From a checkpoint of a small mixture-of-experts model trained on Wikipedia: 237M tokens.
Below are experts of layer 9 (counted from 0) of a mixture-of-experts language model. Rows are named router (the router's row for the expert), up (a neuron's input weights, with its number), down (a neuron's output weights, with its number) and show model dimensions 0-255. Each number is 128 + 32 x the weight over its row's rms, rounded and kept within 0 to 255. Numbers have three digits each.
After each expert's rows: "gets" lists some tokens that make up at least twice as much of what it gets as of all text. This comes from a sample of Wikipedia text that the model never trained on. Tokens count by the router's weight.

# expert 12
router:115149179098108133129098116107131148104109145087126134144146165075124168118196128108118112148163149106100154108119122117072111150132116129094165113123165141117126081122144134165106131101098177181146093127154092160161121114107158122114103115122156043116112132097099162135129079132052135197139122233070110101105177131140118116078114123151102073082119174106150079100095083137157089104151168146163096111124114074173117155118175086060123083111173179184125121095210099128145160138075142137111187118084119209122091138137127158137146082154166118130173143168140154112187131063104107158146125080159130146146051172133159151104138127158147119153107124141093179088128115136148117185191148114176069107157125146068126144147155100120166090161122146162207076185110119176125113135124162
up0:135154132180113114142151115083155114068109138092087130114097147168138181147138113087147122064146137080160088151107166131106119135140029074101101119109121087156126139194128071119114173114078132095135165125103138118188131112032105124122178079142134106135172115086155166165138137088112140108133153106061092104154124116097145091085100174094124136084117109064092136098162152152114158093145142131119097118128194141148146063077219128148115135092101144136091132132092117098119116106118147103145152138100086182102134049097132116159130176142129097168060151097153179177081112099100113097150120183129128128090129112106125168093138180167178125124163167129153129123088107114135158141164237140120113173168195071124202170159116111080132115106097105150153108156143127133172127131137126
down0:201161132155159125147111162135115160106107081091125138144172107124132170159118088143121069244094061076091099145129173214087171123147115167150134138070111109101128134059141117073126124174093161144168119142166140128161123109154078128111102080184120100099140127199097139081140131150163123112138133084153129127130152185202145070129159075146148129124203130120097096124093145124086113167071137138109154095146147172171167126194139202112143135096145119175153126141093156132139135160127110130117115152088078097176146162102124086118160047170130163120119096107191167134124046102096146134112129161130151168065144168128150133112112100085098116129124126086131163106159074157150181155135122104168146089083140154132136141131115111079090120077102133093144124108145133115142124079172169
gets: "al", "or", "er", "ar", "an", "in"

# expert 4
router:144145174139122104066148130132129140082087125074127168131129124125115081100124154184119146135129092175138100091130139171173219152168088063075182151100116134061121061140116125134149117079095130083129098096133125149168132101041103103115099132100093154162184162140094147117114104128137079098103126136122134058093142113094164184160102096139126122105129163150131071094074114091140124169087150161121217132054125133126077160061102140143068134110146113184097078140115156093165094116115154081074145150155120154185134106104116097133088115214169128140096155143110131101127137108096115134098124162156168136135163131110143122089150066124148136119119086155156097176103143143119094140154160094143131167088180098147155193170114132039061092094130160141100111099134119124087158137117094
up0:112087122104124161076147133119107135146121084121140150130151158098081093063071133100130112183128169110160147132027141118117131139122119117105156165117107113119112118115166103151131104096083117120076114106109149154158163138156036135134082110164117123105118142139085161122090160086168147159187119127226183158143158113159140157115120075095138079115129133183102066161074163107074062165096158119105153051097088147169105157079128185125110162126104129156103149117105216129104098112141137107156133109133099118161125077199128174141111180191167147062142109174109070143178130144105118103163167176112129113127097150117127058090177095124177127178094082132131102183177146150110168114173129119106128138098121141152141146120113098159128110143132181060172114132119131149100157176109094
down0:198100083113128166159197145108094126113133127107105024116122142090126164210145125190170118087141104123093113128187177139130138088134122156103174080119107150090160082092057133125129131114154122133197106144186124148128096093070161126163162138100142106128143176134113081153145121111130099116141115111092154130111090082141162116123152113209091144161123129110164188169119148136157152161119062101141107132143127101085126161143123116138137159127103126141148153165192039084152205096122139118123089180149084150106143109169080113141143123103136164192110167132094114082160134178164162028123138142125115114088101112116091172092177134116080122142139125087118137110137167139105123194116113127191118151101093113146116163151151125149192079172168097146133157166099119154148179077164091
gets: " to", "ed", " was", " a", " is", " as"

# expert 0
router:127172155155110070102113134115162170106127149147150166117102127168132077208134123088103151156118072139123126098138096156086162098120090099076074175076199111091145107137071114128150122166135157125125146123153154117119082102160125126106201100101140097154143117150135137125121097084071131189135111086180170078119158113187140184145133104110116111131115144107148029108152153151203121180103106186142135102085068134201058143112104135129127106139045157165147089137128129099136152120124148097113156135196160175093083081096150069093139121109186080149157134145149086128103174096116127116094133117183135134139108076121123197131169147094133113134079124202156101139124118154138152114095160147154124140160165083130080124176111080123160066146124144111107096094088166159130108124159177
up0:127120140117177157121192041112059139143086140124190103143084128184091111112125089113140135179149138137102134134097126116179158095109145093150159165103142140144168105198140094151149102111131119163142130131111088134144130104124153120170163125148122200070107100157121152156106124118137146093143143164136115082115146132128152165140149150121149096141127119118186122175100139102195121159186171177056135166115130177078153177135123092121145104139054108174147126127058047090136189188134155149136101150121096192162110115166051138126097056063137029167141097127127181044151113157118090146081087079126134130091113135104166139126171153127106185132096124154168147143133114105117077161096157157085137164174134114158147194136087117134110080139140119090100121134118117108091128146095121
down0:152058118056124106161101129134078064131154120098107118140104099133098096141096127110147162105133102161175076109156115135111192104109158173114182114128123141121162116119132120109108110134143153078128125085148192081108184136126112155103073125121145084116142079100127155100154135087108097142112145122154158116158142074112143049148082122105111213106169162127133170125116081107101097150136099088108148126091164123153123055140129210133088109143080179078096121101134148156148168113085116164094100092138131189100141149146148142085213151158173115093077141150114144133115064123106137097135155173155146181148124140152097160112173108145171118138080138114126142195130120057133088147144115175154194088110049136150105122098188121192143162153132039160155150114085162153101127170081131
gets: " in", " the", " of", " on", " for", " at"

# expert 8
router:065153126147082092108174094094127100163152162146141133108119168078052155131130117067172115098116117118178138131134141142186119109223111059146173159118151064133142122072185107140142121165129122146100126125185133146111118144108181096136161150142113131126172121098062167114122163144134159161138118198052150157124129128124145136111052118100077116137139143111081094138155147152218091140075174115154103127114144075175112129120081100125110084109103131104134115129133187159151171111094065148106128170168122097155135128057128134151126148130165143090140055142141142116133150098034104153079104151115094148102132076096155194139147073188128105122096134159127082136092106152128160084145146097110145089150145081132065074153138117112134135164100122104115129130164148109086073118092065
up0:110144166085076147111159173110189099208165128138128159132171163078164143088178095092094105127125085145088136141106148141117091112101136116171161134150129113125147139071117187132107120124108139155120162162137138123145141135135190108137164086123107148121144193102108189141149071111141102172119165171194156170114092095160134095149122135097077089165129145121100156071091146111124132127122174101157129139088129146157163106131056126155143060111111157073125106122147060201117174122102153090162134159096174137158071096054141147150139074135151082073152103157182135167118172064161101156126109116088176129139136084090103177074149191108148142092110140081147142104086152114079200107131088131151136129110112185130120101124131114157059111104137120188108158195129103148181155164136167
down0:106124104152132145173092079117096129081142100120135161109076122099122145184150144171155103129124133113108124108133096119058152154166068118076133156132102133138130138115112146070117111158121163117064135176130163083144149103158122191136162144151125199062150118081096128131121157104132121130144090146147156053088158157104161092099119157136109162082130102126108186126137154086082119171137149125096039149125105153114056102099167130125172067127152064125094152102191189124133122123177058144156122117132141152103179108187088181110085127133158156141177156165120111105098126125058089159127168150072074168075108154116152142137088136147183083116145127116122134222168170093159117188141098104159144120099123161217149164158089138136134143115118085126102110137117140135058148113075118
gets: ":", " |", "|", ";", "==", "="

# expert 7
router:102155109047114104172170077089164174199114154104153141171084141154094122136186063101195084125138089130133147159153104097144190141105128146109060201122092082157126094091141096120124111143151165119116141116171161098112086079122179190125151151105098146144156167165171134113072186074211139151154149149096166090139095146115063097137125091114151153126136127133086090117100120121149136103096140142141104168155098110183167155127133097124117096120087134145122093172135177137084100102100064139098135166145126179184107141054127131151099069168124078182123178165126147086124116095115098164096083094106077131083107096117135153139138138113147114122042125119089142152130094153139137135177159103180110168131119080148133217127114087088092111144155130139128092149123163118094093140142143
up0:205148115154132099058143118126118163105182107122136136091159080167107148147063127089138191161123083088121147161111089140126166157177101113119096098117115123070139091164111093176197201162131080115142165127177044094107148105183151099143138172118098134158164092103161141092110095128159153133112131189206131151106205110105130112135174131140114136175130143121138116094088147080136124141103141138089073160124081122085126078155139188113078088066126105164134137174188161125089126101112114068106117131102119114132140134163084103154129058130234105141156108131152089144120079097096154144074112157129122153093117101142112145170154143081158138169098136115118030179128133109113184177099106089086098141102113138131163126169170125114112137151120143130110122159146092149132143092112100
down0:138151153072183140125160136124172124155122081097088066142169142091162097133165159105114059110129111139070137095184097116142121190148156153087062128113144142150173176171095118092066133144100169199085054096114099102127144113188167102142117090142151104154096144085096143072125168086088172147125102155127177105133093132139112096125117134146144098100093107147113149143142161124152128106174134076120150134139140166103149099149121143133144103119100146127192153176133147117096102151112127096192092166143158081156173158106136160151083107155128167132141118056099139108152156110104131159148086140079085148076089148142161169055096144151087089113171124144163100159163090095085082108161135083177116201171132137123176130117172132092171111142068087069129102099139057070166109107150168
gets: " |", "9", "–", "0", ")", "8"

# expert 5
router:106165145066126111143204112133117134109128131145187155154119120083072074106150113161125180143117083136169086097158123123087137173191084117120114104099132130106184096074140092150158133058156154162118147096119100123109142150144129120073162141129141152182120100123098182156111155112103053172146125202129110194121124100108061126117146145068129126132070119146097156052074169185191100164146166132154153149089117130124139145130133130130136117111111149160133099198114112126144117117124131128107161196148121132161186114087136148093113132136158106132189192171133127075152099084136076132141084091157055128098119147122109200070138139128162165148063133116136114169148089192140137143124172100136090121145192133096148102107123082053089152108130133139090119173108097142039132116152109
up0:073093158111142156091135163124137164187145077194164113074144146136086085165121087135119123105170208128141141119186077179153109124107153140092097200103136125132157116160155082106128130141149134170160149165166139075106122149122112189092126144103140115128144095140117131122109110121135168168130112146139118121171083137173121083198124089112131097097101132105095098092118157124147099082079136128191104150121150129140199136093105131108100133107124172112156160133132119089146117062135139119168106153108069085144146113130184150157142126144086090127146172175167095128170128108136127183099051110142137055090086075132153214083080189093101087162111124107126118170121191158094129078117103158025122114142144103102109110105142101112124168138052138079083095143149093094088121103078151
down0:208162119154145099143145151121167129087128107089141134149104156069173156168152144114144198154133164177182129152072140134152139150127177135125125085149097154171148171155098063130139148140113152143173112117130106115088116157161187107143158095154140125137134170092160067094083083075134142109133085137128158166127141163092144193102177157125119151127142083108076166123108121134128112098151124169108118121092160153136141113177129085121112111100095122125109121131164139110124131173098135104082144144126124150172103116140106039144042136156080140123159166107108134109067108133139083115148107175117049127157157135143004140143144173154105148055166121124095144108125093177085125178126162151128182154079150096097117170127087194121077125147134153152134127066176180145177204114079094
gets: "\n", "-", "0", "9", "2", "|"

# expert 14
router:124150120154166114127148131077178159140100146114098124129133138175135058151153092181147228134122159154173107123149197076135178162144136159081155149119133106067152114090102144203176159074083174131098152093162133124098144111084189134125128161191141101154128134050094158129070145152135128123128135118124107131114095120163092177187120125115101142141110150143129132126127108209138070038103177151180098189140132086183133108134111151106120117178151166140139098071135163143111177181108134145090166160181170181121158160137109103111125080113106144132114151143146137147157192117143094140116102038142140128092110101114105132083131126128154198122115159151197097112094130175100133109138156098089134085117121091134130127101142088137116149122118174147182122172172190157100071152121103
up0:115110129121119114128132054126128187116137148108091095156165165125131116104110174101102149124149159080119127141142055105114077125105132134106059148086155174145180128162090095222099201106129127117141140128163147104086134147091147174119141073098119044145152137118073140138114137176117118161136067115127098105126172132095163175100121093104107149152148182089166146204148172109169103162175171140108168092122137105117108139180146090081147145141155120173072088087062148124072156150136145120103168122201164106065148027184096154073146097125124102100106124106123119138169115185136122118047152111176134108122105126144183079132088114120096159163145079130139099103121130162119139113139182086152149055154173164192138096164151106125123102112117123104170124110133129102123110114101133
down0:181123157131213075126120172091111095188131183104164097120098107111163131120123073105143164158105163080178116110107155119121136090173153166132064119100139136168132122113140181092125205126139189189146150134146136150132094160142208171129114155130145129129121092088086124056132125121126073080146130159113120168140090184158126192126134142104150083095156180138157174169132157151136136212104154153107082113143118204097083103149116152152122092111077097107158174133058131180068170084098098127117164153107165097101137107150107143136095117068129133112160131175144132131091149086119092092115191123132141092130157131137134111105127125121143106121111122178135149144089092165138134153141089064183105180118103117116088099094151135149118104130127126070212214117108113144094193122144121
gets: "\n", "o", ")", " \"", "ro", " film"

# expert 9
router:123119122097146127103136075188159148137127157150234129166090133045158068162112060090114151142139149129118136115187133204099128112096107111145044142115135097109145103094136106124103157134106162146130143128129136123166097141108191140071119053090154133149135163087109135141150145136129135141152105115066083087105142046148085126106121167112114155134066183140150127145136132123157105173088153134131090137117122120114122184149130106113044099088142156129100119148082179070125131088127080085129117103137202095104175119057128108096080140135129143139125124123170204107133105094131077159096163118136110151113151126123138154148101145184120053153133125122085134152132071130101104154190142102194072168125135078170123182115123134129106089135051151190138124120155166156077124153108084
up0:082097084104153142114162112134148126129135108159166148108106099115050133068120104132114074073133172125147101160169135177032092099121092109103147144143182138152168106095136096124177112118095139194035158173126119149159086089116109112118163128098152076110185062092100129120173085136096086151088157104161056105085125142081111185143155119084086087145090103125088139141146119120124133179097096070139127127092168130086124166113067120109126121137218122151131079126124110194125107107166086133148148092128102094123173149107091142140064066141122089163082104110156104119110101098134091141157110149161141153151112113093180115163111130100171142185098164158165098141127070103136112169188091117142086191121155155120098093118104107110105092082127103158140119074147127089090118128177119
down0:161127142109164093208122138136115181088146104142151188113177159129094108151128109103176118071113153109160203163050151135102114075122074109120110122087097170145204159150093117122193108102159133087121153137071083117129161161119121152113129107157116199151145115127092135114134116056091151158161110151139114122091128151127124122116158118151153080104209125102194115118109154057110125133125113127117101198137066114146117102063127100126129160147097112167167127129105084150112159148104171166169146121114147087183098082087130168163118146117106104168143186096163134135157096134093137146159109064171180173140133128069160098133109125101192160142177099122161148127145127104091137164188120052158102118145096090172053130131061112116102097104124154133135101168084156114127082101152181
gets: " |", "|", "–", " his", "ri", " L"